Below are experts of layer 4 (counted from 0) of a mixture-of-experts language model. Rows are named gate (a neuron's input weights, with its number), up (a neuron's input weights, with its number) and show model dimensions 0-255. Each number is 500 + 50 x the weight over its row's rms, rounded and kept within 0 to 999. Numbers have three digits each.
Before each expert's rows: "comes after" lists some tokens at least twice as common just before its tokens as in all text. This comes from a sample of Wikipedia text that the model never trained on. Tokens count by the router's weight.

# expert 43
comes after: " |", ".", ")", "\n", " |  |", " |  |  |"
gate0:479472605519512459566505495528528539507439447595451464421434526433435592577569500486476511522558447506476495572457551482439448441567471548480584508517515480491550497435506442565506475423559500506587439441452536548469473495486546556545364490506467393530465489466494406434486552496469550489511526479507454467484537460545468519532448480626453487529451487471585426457499530554454501527557395556516596481543481508557421449454583514528491465454388535564472505522450505608467567554495430532449560557462586473471501616492534424570501419488556589537561480481566544445562537569474481570484559487440601511555510445498509493577428534403514468405506485528502474482470507516525536495447461482525549519608531547543630532485513449507449452478522540546450468471445403527617526530461514
up0:620451487493506499497496490513521413448542568467563491459546446453568499536527480384553455461440484525557473503498447534543495479463534450483474507550432500476414575507535509425485500541363537544514561537402554516615509560459475518433478516497553492577459534428511583559479512482537544530475464584546525451567438495413517475441553479542383504525544628411544574496592475561473441516487421515466534492419471413592498509481491489483425503510495460407498361469531503511484417471631493556622523473544463504573493520548421510535487488534524455528473423536514488459516466493505576468561497476469483478451469520501459458574493484549633518505525511489415458522550497431491457499495500591487423465443544491536475433601479579527400494461457446499556473491525418429461490588459585
gate1:516476500549534432409548507524456551492521546450520556545500499507507624474550389471489455475458493570546476557492507483626467472539630446394495420493493583504463571398493474470477464578531544510575475502502408501429465496501542488401468479443506556516503578551357538471509550506472477578502524527437597534513491517487386510467399461514481419486580488432437587470522500499365572490558537544406532534432420501408502555528472512538447518484463522526482430511508483440446540508485475563552517541529518496479537458459485523480434534467423523483435488410438483542423487446589447426436504472529455447500534550525443455489475587504501545419484518479441526467547561502393471458484545550539533498459578503492475437545538510505486528373423525389490607482505579537481488551462510
up1:586420489555495569545456532490461512603431520539527443492449559586506536560466445430527492509466451517441526443560505543593436442386551542412508426525493454499476486450505537395521514436561472538519498511452513405422518527508527457488488534457546517523463453536484585504487505528507549548579401444552617493397583497443483476460435479444488487491594547451577501464447404574423629453514549553510539483529408502487411477588579545537502529429446557476499556452503525486454500513548526479543536585484487461512510386548466510551458529453463465535413536462496461504541513467518435443393549469486447500553530543461550508579475615451516608459493406427452461437567551562541406543515559501504528534514494609490478440513547483543498603486517534470448531463530486556491449496495553
gate2:464444542487580472517497433452587445453557499469532510510475441496442440401476529489447443433423521496544495453460465496554550431456490469456394549501519462436526475484461474485451450568471512391410565583446451482471449452551529412483495478496452566467492460517461547578480480513505426362567449592544406542536532491536629441527458465429545413481539515517491530550479574357529586471495495581427479503462489509422467394541423526514525535497529546600460554519507602463593604501455517410488503460492444556517612466501517470546579428477534477522522542486566560509592511566520494500527494555572452453447494556450500534514547457499510467479469432465488521484566522460532508527499445455426543424521518532569415445455532397573513502501489470486501509491486614521485390487542518
up2:589522458595402503457504527554444517481543546590445468477408571518590528522535534488564431524529531457553489501512504514491560556582600485541475431511448462484473497494461487539483441475511537514570471451495489537467571481474504479399501468544468484548560520478449443434572496432478431591444512573524579367489593538432432550445526529474477513469537459531496453510492455533479420491535478539495542487465519483561484614504565530533484649484491508507464500502584422494502489479621542531594502611482524449517432431567505535455483600424467497505481487444502517427423468405429516476453464369453495488535450539536522423396543495446498497544499564562498540517418450535462471486608550529506448575433520390493580532452471587436456514370513485566542485463516519481552492486474497
gate3:523503552451441462473520506516512451489494434492567544479545609548544520432476522519586543504464422384487509510533593508506507434486492418468488519505556472440549545560461483522501488576515471441488417439412437436596455543574414509490504485417432556452466534480558486419583433463543455450506474563455509475472553534457544438527544476421451565536467375529561445477486465536443560495538533515469515532541502538496577522572490445523523448399511528383481489468400485513614475483488501525613556512498516520603494522504532511521539478525498521502564478447426376556382558483445509465543482473489414438500424575624491546540519559539493504549537559512473579440451505546500456448567507342560510478616539477489469529529484470449515539500485563520537545573533620516436450510513485
up3:449505459472553572446490489492482538491459435513557507449539533517460477485529464557604531519523475425498501448515500453531550438463509446501474552451541598477467549502431545519502522584575557466486529533478539437600483542471474420538559531419471611530547544470487433486425544421480516524510338610427454524439616570530480406466532509492568592476533504530511463497503485429489629561503487568490536552569435476585612604451484534451457440462514496494505471403464451475506487541491550479558532509439521576528531577558546600494455524440532401458517524520436420533481573457549480529501398500509453494504576527539511501442456460492448458525500403498470504397469566531492503499593554485434543508535468482491457555532493544515510543471488528458548537515590618563476575363516446
gate4:491539560602428456517524457555401468557500474522441494503512473623478459492614594466478492533582521514573455512499467510490565488473529562416447458432473538485494512533551458535497449382492461558433430535526471428467555503466451471546412506508465482455518566453434503422469545559513474504564570530545485409461520541424483477450475386448550555478530473516423402466397494445510561483500454560524538468601426433488496533538520517583444546407611506593574464502448462444400452514503520562551538494481563429535489510510514508474463440507524428538475382469446534489396475430528583518485492380507454601491516532541532465511550570479503453553425521519497472399424504548482448478469659451488472532440525508472511564500479434505498445426546403518504550481512515483508490488526520
up4:471540487560438508506461419467532584538566536558422501467570487538567509523519586509478467601540560571480400561584481534463564500454433577468444552473502540495472464487579429493563492429541482491441530512519454502442471529496417608531470491530535458454526584575578504396518572477525455472531565508633470476542542525470457411466505488529512499524485564486426478504388520486463496539486394527482520515526423596586399494494458538480412469422564567542584544521507497478437465546463582440458452462484473543440394525482458472537502464566505413446496421378520534545475492469504503539475484444569566552451459456524468419555478545450517473484521525521522529525464465475536493513500519518533482434428457462574468458546526469506523437518624490523494594614531418539507484552358578
gate5:541521529597559505404495578478516596499481484465485512509555430535429579450455557527426522509542537557501510557527406607503568536474457533503506539422493501417543485475539534453564418537487537479583486494424479392514580526574514500442560513544439561501463494529463470519547466514487500522543549504554541527426583368523543500418555478569569507397554521394575553475473513460512533449455616554557512557367581406413511535524554437500395519581505541427483486418511549461424625467548453474499516545411457514533553510484561515484511467519463427518473500472467467442495452456545445475522472513501484517480541570536543553404470410490476488465600586522475462575522536539421584535456483548486465469446476489466447542477461461503523588470497462456438443441513567537441496537491459
up5:522526502489504501526548491515482488445532513545435553558473601463475454562449514485613501469468496433484367476474551510531459479535528483488453570489530474566486503564532384559444555500491437574456524522516529601526379443501497474509519520498536506493535490427552519568503514478430430469475433394503460457641475546441453498507520532487483473627485489530465463533513501484504390556520452476463448452608435583525458529464488567499638538442572439561494485574519460527494339521505518517473519423635425495463475525524462557506486574468455611516510474477527533559531548471453511530495476503493511480494403486495558469557528544517533523536460402484544494447477447456589381461563464408438573590500507499505545434486557484548517417502378473485534540505518391466571541445467482
gate6:572503437505481607521414419605455500531563529485630414497516509452504447472546478466490569539449451564542624526538444495499447446499625542612463541549470521435467487470489449496604470496493500463521588514509497517435524505486596579448569534541479493524523441456451455480572492488530454565482518530367484517403430468450488453531506593594486545459473525460618503504435486435522519492575529471477546432446509565477479377546398489571530454475478526563464519472435550550448562511577502477559431533468596597521461389572525492529513512573429537469517464552461516505465476460491548529475516495535614485497442542582429435475526550511495476471481471554511392486500435521505577515424530486532561516506463567418583533505429473461532507522495460545470469526494477484521517605508453
up6:585533475505432607549394480622422510436569538454548417503541499424432436489506464533493562526494511532553660533558508529544533512498560548631489546528487461368438480482561406470560427485504486512518575525474491543496497510465567555460501540575483545557523417475450453496594474551487459556478528590421501533478474547452505438493531570610514558469468583479552489528483471398494457462553493452544449472478506525439534425519441479498496483469459524531507501462470542554455449481558517495524458537466454597432469461633519512512577547527460559466463456484367471456489541499514555497476525513506610459451421621598433418421443505442490536477528481474519508472497461505528492506455508526447531524589480584501511591511444505502515480513496477554492424520559389435452466570514468
gate7:403497510577552542508536598502521505541456470516477514474504556450565546518560346488507547409494486511579548521550545497504533499552538620449471416455425607553528498512565574518460520475632541554520478509480463485425628475489467494569413467489601569514476590522463497513524619479577492502609455503510452461457479346508565515554484415423441550483490411490432568450558494526419531479553403447457477484496435547476543566443471500548429487523520498447427472554472478490438590544523517474532525513518599533452586474542478559532553437547517566539507526531491457494392452480442466521534546542582492479475498555521489489520482439522421457511518444520534548552500554496486531529467543493572491400453492416525518529507475661467517486499496559571438493494484529522476481485506453
up7:582438486483465420500457436519467503529597496350513408492394452499447506464473620543476485576481479468496498525561453511437529537451476438456542558482543433421489537518529408450545483599451500432556470520488477586584398523540573508475551584472420480529461470548472527455477397502423466486475506552466579526479581490460493488432475593543518435474437542546556443464509490498589527542443538577504589534514562498559499436560434478509524512355538464600543447425528542530506424508526431470561464523536437563565379470534520495546447552500485436510465546473471463402530539531567514493520415418446505583581463513548451478435555573505508481493417578455499491470541446479527546505460487522492496534495522525482480540483456437436472593458483546370504511551560483554471478506482524

# expert 49
comes after: "0", "4", "3", "2", "5", "6"
gate0:507475565459540500444553494477486495484532450533464573538473474514469490473437564535557470506435581461524390471508520462511462502466547448407484445441537446505535527514549508561469522498519457477593460528497445492567445449547510510362503501405516477570502469431494420446457503458439456416482461567503454486525520533389534434502520472485520538539550533428436495517463530549473564538553502482495459535607469505494425458499508492503463455501445476454409473442537559512556589428617406448430515493598455489426559627391555533524590518460554483538583611472481546516538413500440423471496471430410490470511575445448547475483469506585489569540427491475443446418481438466575503479600528435406447473625433505506520451474405512486450537458504515433519431528511557542572496588509502
up0:472552470475514514487530509579521513424464534518460463512485501361563485407537525433483442491514421527510530505521501515423458537547454467504475587438515479413432531521516481517522506589464566496420458519578492450403511509538426459575458375516412481574488503494482539562566576538468519614521423511487476565522483510503400435458561518455571444464371484592575485523393533453582484533489424492516498567437554515490465468515505541427510557532538497534539455564438500527497514492547537494452432515438615484531536464516473412459397507455451455461433486537470604535403513505475533458479621534499530505451425500516516497432545456428484503453485470549444542457517512496506553552486478581675587565466472587499539546545501564469625483507511436487519512429506476463425458535473498
gate1:494505463593499506498565494576499566461472467465505476443534498468445682508545551441506574545524470582482573560584554540491524516491435534545432489537502458461508507405478503479433546430500557529520499403551473553506468532475431415614500528473515499483484485420478463468439478467483538492520518580502502495591486430573565633466390550440524469372592405516470553451493466515403570526467480504569541489477500486495482547548528490561481490443431650498510481518421469562379509541544563554521480503549496570447437481486470535572404458514579479473490571469496494413575543574542451477568519495517448497413474506517520518468472573510399556431573472594515525541445476528550466478490460490549503483510474506552434616529492506510514446481553465467565462540501578465533570411469502
up1:469495487581461482509460456477420551488520510518490458433573537508549609489435544399478474541542477465474542530527623403480569456469512474462571517515503477583531481513498593488491468536446566488544461552646593533539443486430510447579501509449478580483448489494481454470365483468414461466463483573508491428486490417524446662470415519470497488568531426483546562467534389487456440417558542514452528455484474479529546509464552509498503508485513488479530537509426564422440501470587501482544517483505418673557451462549546427471424522482386477560466486491549497430552587533554559483524459540472489498444466530507517430520477504504452428451434480453497496548550454518548483452501466497465555467399516456433536563437543508594422517528469457546526483419558606455431472493480484
gate2:463441380525484491447462524522490548550561487501537431575443505525495475485471582417577590556520436561494577534477513472469390509524495535462442454501499458504492594426523482448517487513527489524434496488529516537445500546492500480505512450511448499478453437475507528406484531571398485556517479503533519419516482428379459516539524573487505440543466456508631475480522432517547472522582527530439618405458595519546557544508429417472415434454449455467444548446430562598515445538469563529590425525484463494517517476545424586499445542573487481519425456530462462456522454469583460526525454501432514450522510507443482453475553524513518475454477501500449515567569659548410478519470429557479558563545384481506464498430414490567370565517426494414503421495492533466530572488460496
up2:480461547553585561475548433562430459443459522490547434488488457505407501459512460564521588495393480549459481482560586497448485461520538497498587503563468517549564513611466505541456501486436505426475484454523479404544551516484534549504501546458578520572415432487487503583437512398435597497532551567577510526553468469488541549514450586434552460466543491482548521580452437455464597509496545488486528495585501420482449527506553489505425446440369440544515518511485464536400534536500495534516538515562457519433463505467539573524517528526522472411500517515549451446529467603449510568529495468531412484368536515476407523445453480539438411408522532547460513475482476492367542400502562434426565498490485556394508519601440504506476494459501511441511437527482474423548632498498548
gate3:548451513540465517568409466434562503339448483555432479555603473540490523451396465548514465545545461468545522523526447489542502471506419532554551460512448537487518469530425509463564401449416569461340518492424452456558471468462481499466550510448500459531508523456491438429572603462522553455494589530568516545397580461571484470495524514577428557429479467469486443509538561503503438485458514478514491438528505478427503456447463375446463457542482454578516479526500500502503514593492515541498491504526509526456545514432521428584447478558454435527479424432531611575418539477583489488551501519492566521411538467466538528436515529571547422512508433515545568513514495466563575473651473480456501512491455492515448477530543493442446452474470486459477584518449532548515459520375619
up3:502408455476501447502477470414433459436534496540461567489524422541602531424479433481464466554565419515507463487454471484517512446576603435565450483656523567512420489434501429461560498420487434507519451509413471512514453518419502501473582472390527511468537557608485508468628530453411591520486507430458627523338518556429528510595489563492480476507485460438593520545488496540553501395544495560487482471618576458454506502439535495455548508471529486509554546434481564441460548542477448532466432561437468549533493511553537490494510518563508572516464464460544490560558525479540451504543464530477499394623509514462482486537552503496485392526548404453525472499578531540559478564520444545545505522584512526466492532526512533396465478479508443484466432446509474466504538498526501
gate4:528498519578498472557491460472491547538485584538531482540412492473473517486549514431468504421555478550443453524533576449608466426492513559424594406498488516498467488517504482526434455504490550552479417471424479434472455442514507511468518438448509503503539481432478466477516515555355402605368485553485393446545452447444498522547468467480536457515504444485459532469497543448476527473495478492565403564458522533536517435426554518471475469470515499545578537534453523594469586467555568521529536505501488436563546523453505393546511517455465544512580425592544471495518461537510483567412535510382508469498550456474486531498508507532549427462479451566464462550454408381480537436378508514448551407563463511535402569420458474603485451526508502499492521535440611463430417422481604
up4:458555505436468522518504474566523386570558490460447478472483488489545491501476529533494444610429530486609518490454447476456467505476431470529470515493491514577495507458459480472529542545499509511578544475547513603525545472557563549495506524536523485403523566518566545523505484460612498430556460371478535475488567535562496512514508531481474502499545518506503434580500541478496472524524517521455531363528492496494454502538445593565454528466503520533470415475482575371472479552416426403447467526473488508449454558463505535462551423496419524497393515438431462465399532573463485430556570451462492529414522581577435518497473498452441548451526568530539438408474600625525488486547532407482469589575562524469582487538530504409586544477520489445526504502510380617568476493616461
gate5:524484515468501557462497534543501418434492560636483523490501453565469434425475557502506516501496542467557511422495600519532514558478463489453496541373424472535573405535430510528499490519489448481452489472507443548501530513613442422537492373630429480527506484421539464433501488484501471519446442537551484535563494354545592481461494398470523562475572455533426499517534546435467523612490379481506465563458450589498439513558484546511510468418572456543521413498494429503458435481525516593516550452512543539474463493427415402500584504479478555505436514388575419480421493566464455527581529466470530512500530583537448510470524434537509502526498538567469579449485509468526491485476578537459505407477478426491456474542468471527503542543578538461546539606545545594493436519488464
up5:552576461547463523433510449492421500409470548549484510477513448524489430464512539531501495457517452644434508480469602499541454490576443493436517452472379509495529435474520564563507426473548421525437530442480455631478552518512453461476457529588475494498522472398485550412539423415460536492507505464594537527514401402527529427532544428516502544421548479433469474487522544494454505564457450557496477522433484539504478471551420445542490496530521543496444506463494420575437416503433459531445573463543549479452484468426493410473596469526519463433479506416502465442506487494459516490551540512491480569475495495547467534526505487554431523512632517439426585551517463475468487433506568559537384369456451448504476409550492450490441468507502452555557515576505496637566564552410524
gate6:553511448571535461603508503438464473495613459424511512499457499457398392543605431538503498451543470455534427538473452472488487442532495555637518590511491594544503494512574489559560518403580531417479608432431595487474554511517484442512444488598522465540451519527488530532436469476504553566495512441448568464555593537509528496536568388422445513446504555482444513525373495473526523528447465429475500623437519519452458533492575510518479478486480488540522531507546474481515447573473518476550464455529562511475521556432488470403593418504533495514505479509483447524524467513518572580547515495440416416450420479556621554542483555449597436546527498567537450524409574517506511489473539443462479453486531598524473518483487572487514441475490380517557535454444551453476459505533536
up6:452415585461421543470536487589604517545396533533531507515501507517590514428419503510423491532416498546564550491517484530472495539470517448373508478456540476475520498505464442398430563506486466527552403557528422522467535502533519543436489482480501552542492418457536467474482560486528438474556543494495463658491431453508454463461389603543577479475512503482554479386530535569469497528533492563549493420544505424474468431498457522511456586526502478427469446508518430537448544500593499499399557557451507495473510430437532550518425452501469493444439533417511595504472576465487391434444519441530522550582555468494442470383509452512479549464502517418462541531525484472514517559526493526546518552525455446484507453505486395501487642584533566466460432527545406584544488586494491
gate7:492452504447479408549561477511440430452518478588559582508578475508468542550528552521459461543506486383506445509559479543481557483427485428548558495427433507552536433540482482544582529542413441526487432499397578552519467526432574446539489460494543456495610504517447491496434454426540501535525416499464596609473523512557534525527476538528465413457534501538448402434485529563332444501575423464508480562496479506496474471434578541448470547452476497469474393571565473570501499569486480472625494501573587487458549489483480467471512452581588478437533599527463454467575556507519448503424542457490501557541467455508527559457575469499525583476496558445499499487496513483477459533510507522492411499537619494479545516636458462510433526534578554585449479481409468544511451463536530
up7:431436492457492468494535489477501493468506446508533592494637497458456530526546520525491545501505506407558446513531506516406472506464532449492529542441456553516535548507489487490593513533467516546560395427472536559543532552479529455510496431500495428507582519513490389501505501442458511474488472463453497551513551478532550579494518560601447416414538465589482440425502555537375466488517479462426455549533514498477437474350574518475500466492515461508380421504523522543593500515437429460572486515552584544460582537513514419500535415511536499451518613563496512498568539528506468485371492396515459498581440510454534571443487477545541579488483558456532576527461490554467439504521498530423494555624570417497541427567486421476414528587491525623499572505406463544533444497537521

# expert 84
comes after: "0", "3", "1", "6", "4", "5"
gate0:486493482461450509464438515458480521554459439485397560540514548606449533466597443512455360425482451424589492474416396505469500483503495436532463388487557534497483544485458582438456482524601410527446499551563558566506476506524574452502526487424487500488554652492503418466465530476483452515493508406435469464481493461503523500501477509418532514531485431497425529588580472433532507423453451519503557580491527509548521467469462639467539538446501507470515609571442498500522568449389471490490471537509580494450554491524497480569550466559632520541494546482598559537537602455474457535482516463597512475600468445441429547441516439475519506556526516455547451474462518587543497451540605448498497543526546537510507459421551464477510479545459522489518537528518463446526606446579478
up0:531450456451610424524593424505477488509603464466602503431497475431571500554512530484484609465489483551438487486580482505529589474453570481509588521464365434496532490446580395460521445495453697521596449493458512495569532591503428518456514453541530451454463548420551481547551506520526473513537463570522442458444522593448430502499431524477500492504483518506521497470530549534491495494583469468538467506528491478437454537461522471489443495504501535478477400474539525539495465554582540535463472602575493485571490528523475534503445529481385527469447551465529480332493511546547526463519497551436479539516470497555512486496542495597494613512402555519416572472569449465545473473464428508448538495442519426472513458593554528541487465439510483552432498492496475483430434622499429
gate1:400516410485555497511491493552531509501537401521489494573430416540451494488471568515474586415568418539488457529459462462537568506475522540451513514452520491505600482538483452467410492521534507500515543506558535501454540472430531509488529539489490501646427482478484514574575491483460468551524491523478563391609472459500431577444427478481459472488523520440510435572524505464440481560457476540430472463509532486519473621425443444517473589494504559430505547479540521416499569462502475443551455432435491535510489407516481553553438609461548417431506579493490474413559504510484577547468497551542558569509526443531412466474468503477640461429552562435433526441633505501422457535505480519450487479501439387527468517503483496561412476475549535402557474439440465376501528543556582
up1:513556487573502518529422646504419548460546498538507449551445454495463421494455571449411600492506426553501507550460486512518482500522451470536507484386542518484546443573567520530456464489565519421507584544541526574489548579390553570518489494491544378561474471574538470531526505483434521546587521561465498466528421505472527514420495470410517498436395466471418455505476487438591533461467577505526564462417489564540535477507405440522463550485493522525534473501481560527389474462513523455529498489514440500468586476591476530536471543527521450497475565449491482542506487490445495486523462525562635637553500444446437523512379524548548444551500493528471422456560476459484447468587491435467487450442487459415462534500488362532391463452586550472521479535544460553536437444513562
gate2:471495539554517461585549440536473492461528534503548564505496487404501476533423496530473535498516468410529492462474484401523581484531506456516435466507515527458501531429491463519525536524495558511407469449457551526493507506400596492606504556517480511538490397579505519481566542473496549541443562497514528479490447613613528421518431536465541558501514427408505378523534542448556534552445567474527516458505388591595460507473492451488617490516596522590469497466455444548523525490458565400605601540513477544526484576571481510580533501489501497601537450431556538524492460503529491585469533528537540541473475494542584509505539515515485458452412528504464492516523429463594551546497437503362396491594559543519567557519552539530580515468517534383422494576480522539466571501406488
up2:448506409457457546525479598469494554449440504506462495528540470572562548430612480433589472547526556572530513487595448520511461491502499534426500411491472439520412426534500565497476498475567460567581551517529399516586536555541455444422476422540515477489512521479465448538521575522464493488565506462471467609430565452458506558513554493512532498449525555596444610441534492504411441466584451577499538508533565419504545427471453440538434498484491502439453488442539495481463491492553488516483433545528580511497454427496539461435549424569441471381475581570499518508516470524460435446523438475484429442520497477475456439451505501425437517618626439533511533456445545526454348413550541459589580527457463429505464469421479457415488480547547468484498556477537470496502438482522491
gate3:408530536459506530504491480524550503489487550543418543447499569535460467532518451453548529516562537495496500507391568478564492544505487530494514537625524399552578531516484532452422445514437462549500570450575516515437523474409423554530388537426488542468480526478479478474460549546512398432540483482478470521566590471547441474530536451486506539512617450541573526453467480496556525488545454548460413538540453474492560541508515493521475507544536516551463537569495603529573501491509518505569576549425479532571515526524493541570446451485484482468446530562644530568441478512543437473626486526482482387439466529510370532501517543395501504423531544519437420457533659477423429497508524416461454489470418480549501509574533464375475503439419462470519543527520541551556507527442391
up3:382506471488563512523596518519497560450535464515490551518514544505489496471532426420601645445557561468526533489456531440522561505417537531462552559437552484551472492472528459447466439465578438436476556582567549525545565531482478520521421560442505497484451460495442505528470513566505456501456477485476526542521603493475527561497496507367600550443539510446456538443510589370551531491499457532437435576516516443510563545513479559493513512552541508536486524529566541439506532483526496433594569573555518598602556418518471499435497483571570472541427516613616428581458491569603582476533476529500518455548454501520448507423469463466513415456468508591454543515520567470409492511501542450512473434469444450506488534499494386416532497499497442515542629449563523543476496497456494
gate4:474490467496462328470542420520461551443546559530545553523462481430547570455479441419525523555484452445519569415492440510447494611492456416499469399493494544605443588454555526503484541539474554500511449542560483495509468497505518417444469554444486542439576517461457476556480457572450496522548460487464612508509398508507513491605378489435478501547509475520496527616498531513507504478385498554570505555553460486593571480453441516505558475556499496506479547544483457476443503415450515393580520568444465599510514486514558493460414536511446524454531447566531487508595452653455542479479385439559470528526445554505465432460543506459439482480517462449499501546499479523486414522563460536570608518479459505451503450447565491486454560466416407531439455538520535511530474441469491
up4:486507487512517621502527506419559572539555467463468544559472438499383495550476634462502512541590471497508449635540542491517514421576522489469556581500446475469535507521476529466490463487436524399540419432448455519454476474442472513458480551475486438475489480466491510489499562429456516444475432553445451441445497487508541463484574631451556475486479440498503433522487513578542454535610562508453462519452612537524465583537605482498558482516480443537517370471506550503537469562497521525451514527502423414565482450526410533553520551414570480503434588505509617494434548483578447422534589599490478473546550428502526525527501506577436459563525504502446509501405557490406501441525540534435433533583509408572465468534509505592479565429510478470552490420527464484440497487551506
gate5:496431471600537426472477593447495470479453530411511495524479513449475507487559425404381489554508525508581462530469474459583472499541572535486505489506398473448456549473477489566521450476474517467514546511565509440464423551494459501557411490458555558418435446425534429528468526517514465475557537548425385470475560557510496549493539472447469512459522440395475549552595542478517525459420639465394502380366575480506500473464575489449523468536562502457428506495491525557499428452446515516497446481512511511504463589456462453493493443573587458518519524587471531516469501487552477561586391515524528483486544529439509478484409472499501461569591496425539593486490549478515499509549531594444478592470492537399370504507508494510430538503561409604438491442504490537504519432458489
up5:485492594462521459522502455509515568509559497491465488427538447556499480509529476550552532412444508600578489472472454580431538557498434450615516456379560512478415546560440465444440554556505493499428537512513450566533546503562487467528461491547432521478558551600470522568548517391454493492469496567529542528497443499546486430461542551518460568562530562455560491504460548446592496518525479547610396480511453592471443476538440452549580528452553518550559404457573458473468455532490479471439521455489532471456526604585539466601506555462450602456459421420595520511471457506395512477438594507633558524448438462529455498529526464481549514517505529551476431504563491461469572473523532416463567487517592495553520474493473452379462461440438496506470537467531421485542450560479476
gate6:466451372593528518467425545544510413499517467514450451529540582547527444466546560494462431532509490469500382567511369466493478433433538470529483559445593546537502462471581536509582553429548576534491465565470472457495481560564501543559495532534504498501575550510460543476512465491517446538546636334527477446434503529527521502491560460530524487565578446485383525498489510520518494502455469570503506542547504547548553508545578528528502521445569407456481489446578467484464518535438563545546306543603428536576467531448515466504476463460387536529548470481484514540482518495556565520520462495460566479579484384545560503471495571415461505567554466471492457491439511477533495441490581397442500536496518474516483578583461490436470478577536460472500451513570491481517448576476541
up6:432462447514489536552572451461474465466514453532544513390526436428576424596435415462521492499489542544492399542527578509612555448533444567447577495598486508512469448504539502554502511542478571448440611488564537503467419458520536542545486555483505494457567441469503430590533527479607554552418528447565553485574421490409466450558520458556430392590424432486468503476531563545555483509396481422441496454467563414554555498475521504559499489493511481500485536498564546489483424513540531506536427484515452561531451496506502459471577541507504506525530545542542424465506444433502459507547462501396519472477474450423481451605512422451551538536578518557504561512505540446441371498450490561447462514468533460443559511482459559445527414490455498586513402538562553403530544494487436
gate7:611446397566491328528509566552489571482543471480507413511460487468506537419462484471471597512564532500512498465530487519433479488476594554581488532497504539450561483473444449448494544448503482453457439448552512456528529498496501544562463521620548524525478459464579556546508507581446577547608603455459505480470508496536494496498551512445453510431622500546428502479477546468466480462465528494488492452535412526624448536483455412423422441513534494524458512526443404521405475476537508507522486611484534575462518555453588481484392502622518493399513561574479537478474483462456652545520540424592525560515473460560548554478450440552454416517477493537521516511457478475496501563454496432589514546524492528485414538569477490476524579528470520532539562612537481483533440498485465
up7:589405345526502465494404539500462519553570471473468390511444526446554506509487487494472558559510491485477544433560466495482431478428567505511536503572553481461539565465520521483465470398474540416541495529677444465507491458470507570519477474559570471475476527489579493565523525541466539440501616462493446446475530585544519522497511538449412472483549444569478457496556449516479484529485538580518517500608474512497459467530432403444489400488562496495465455550466498432452552447580500431569485496486554539498587502401544525522472426572489484428531571574451534433442463483481537574442484472583520508467530517610474450509451491644493401511479467457520534549456456477526504475523494440509525644495483474505466486530526531475490537496473602535501536630564482501512353465502500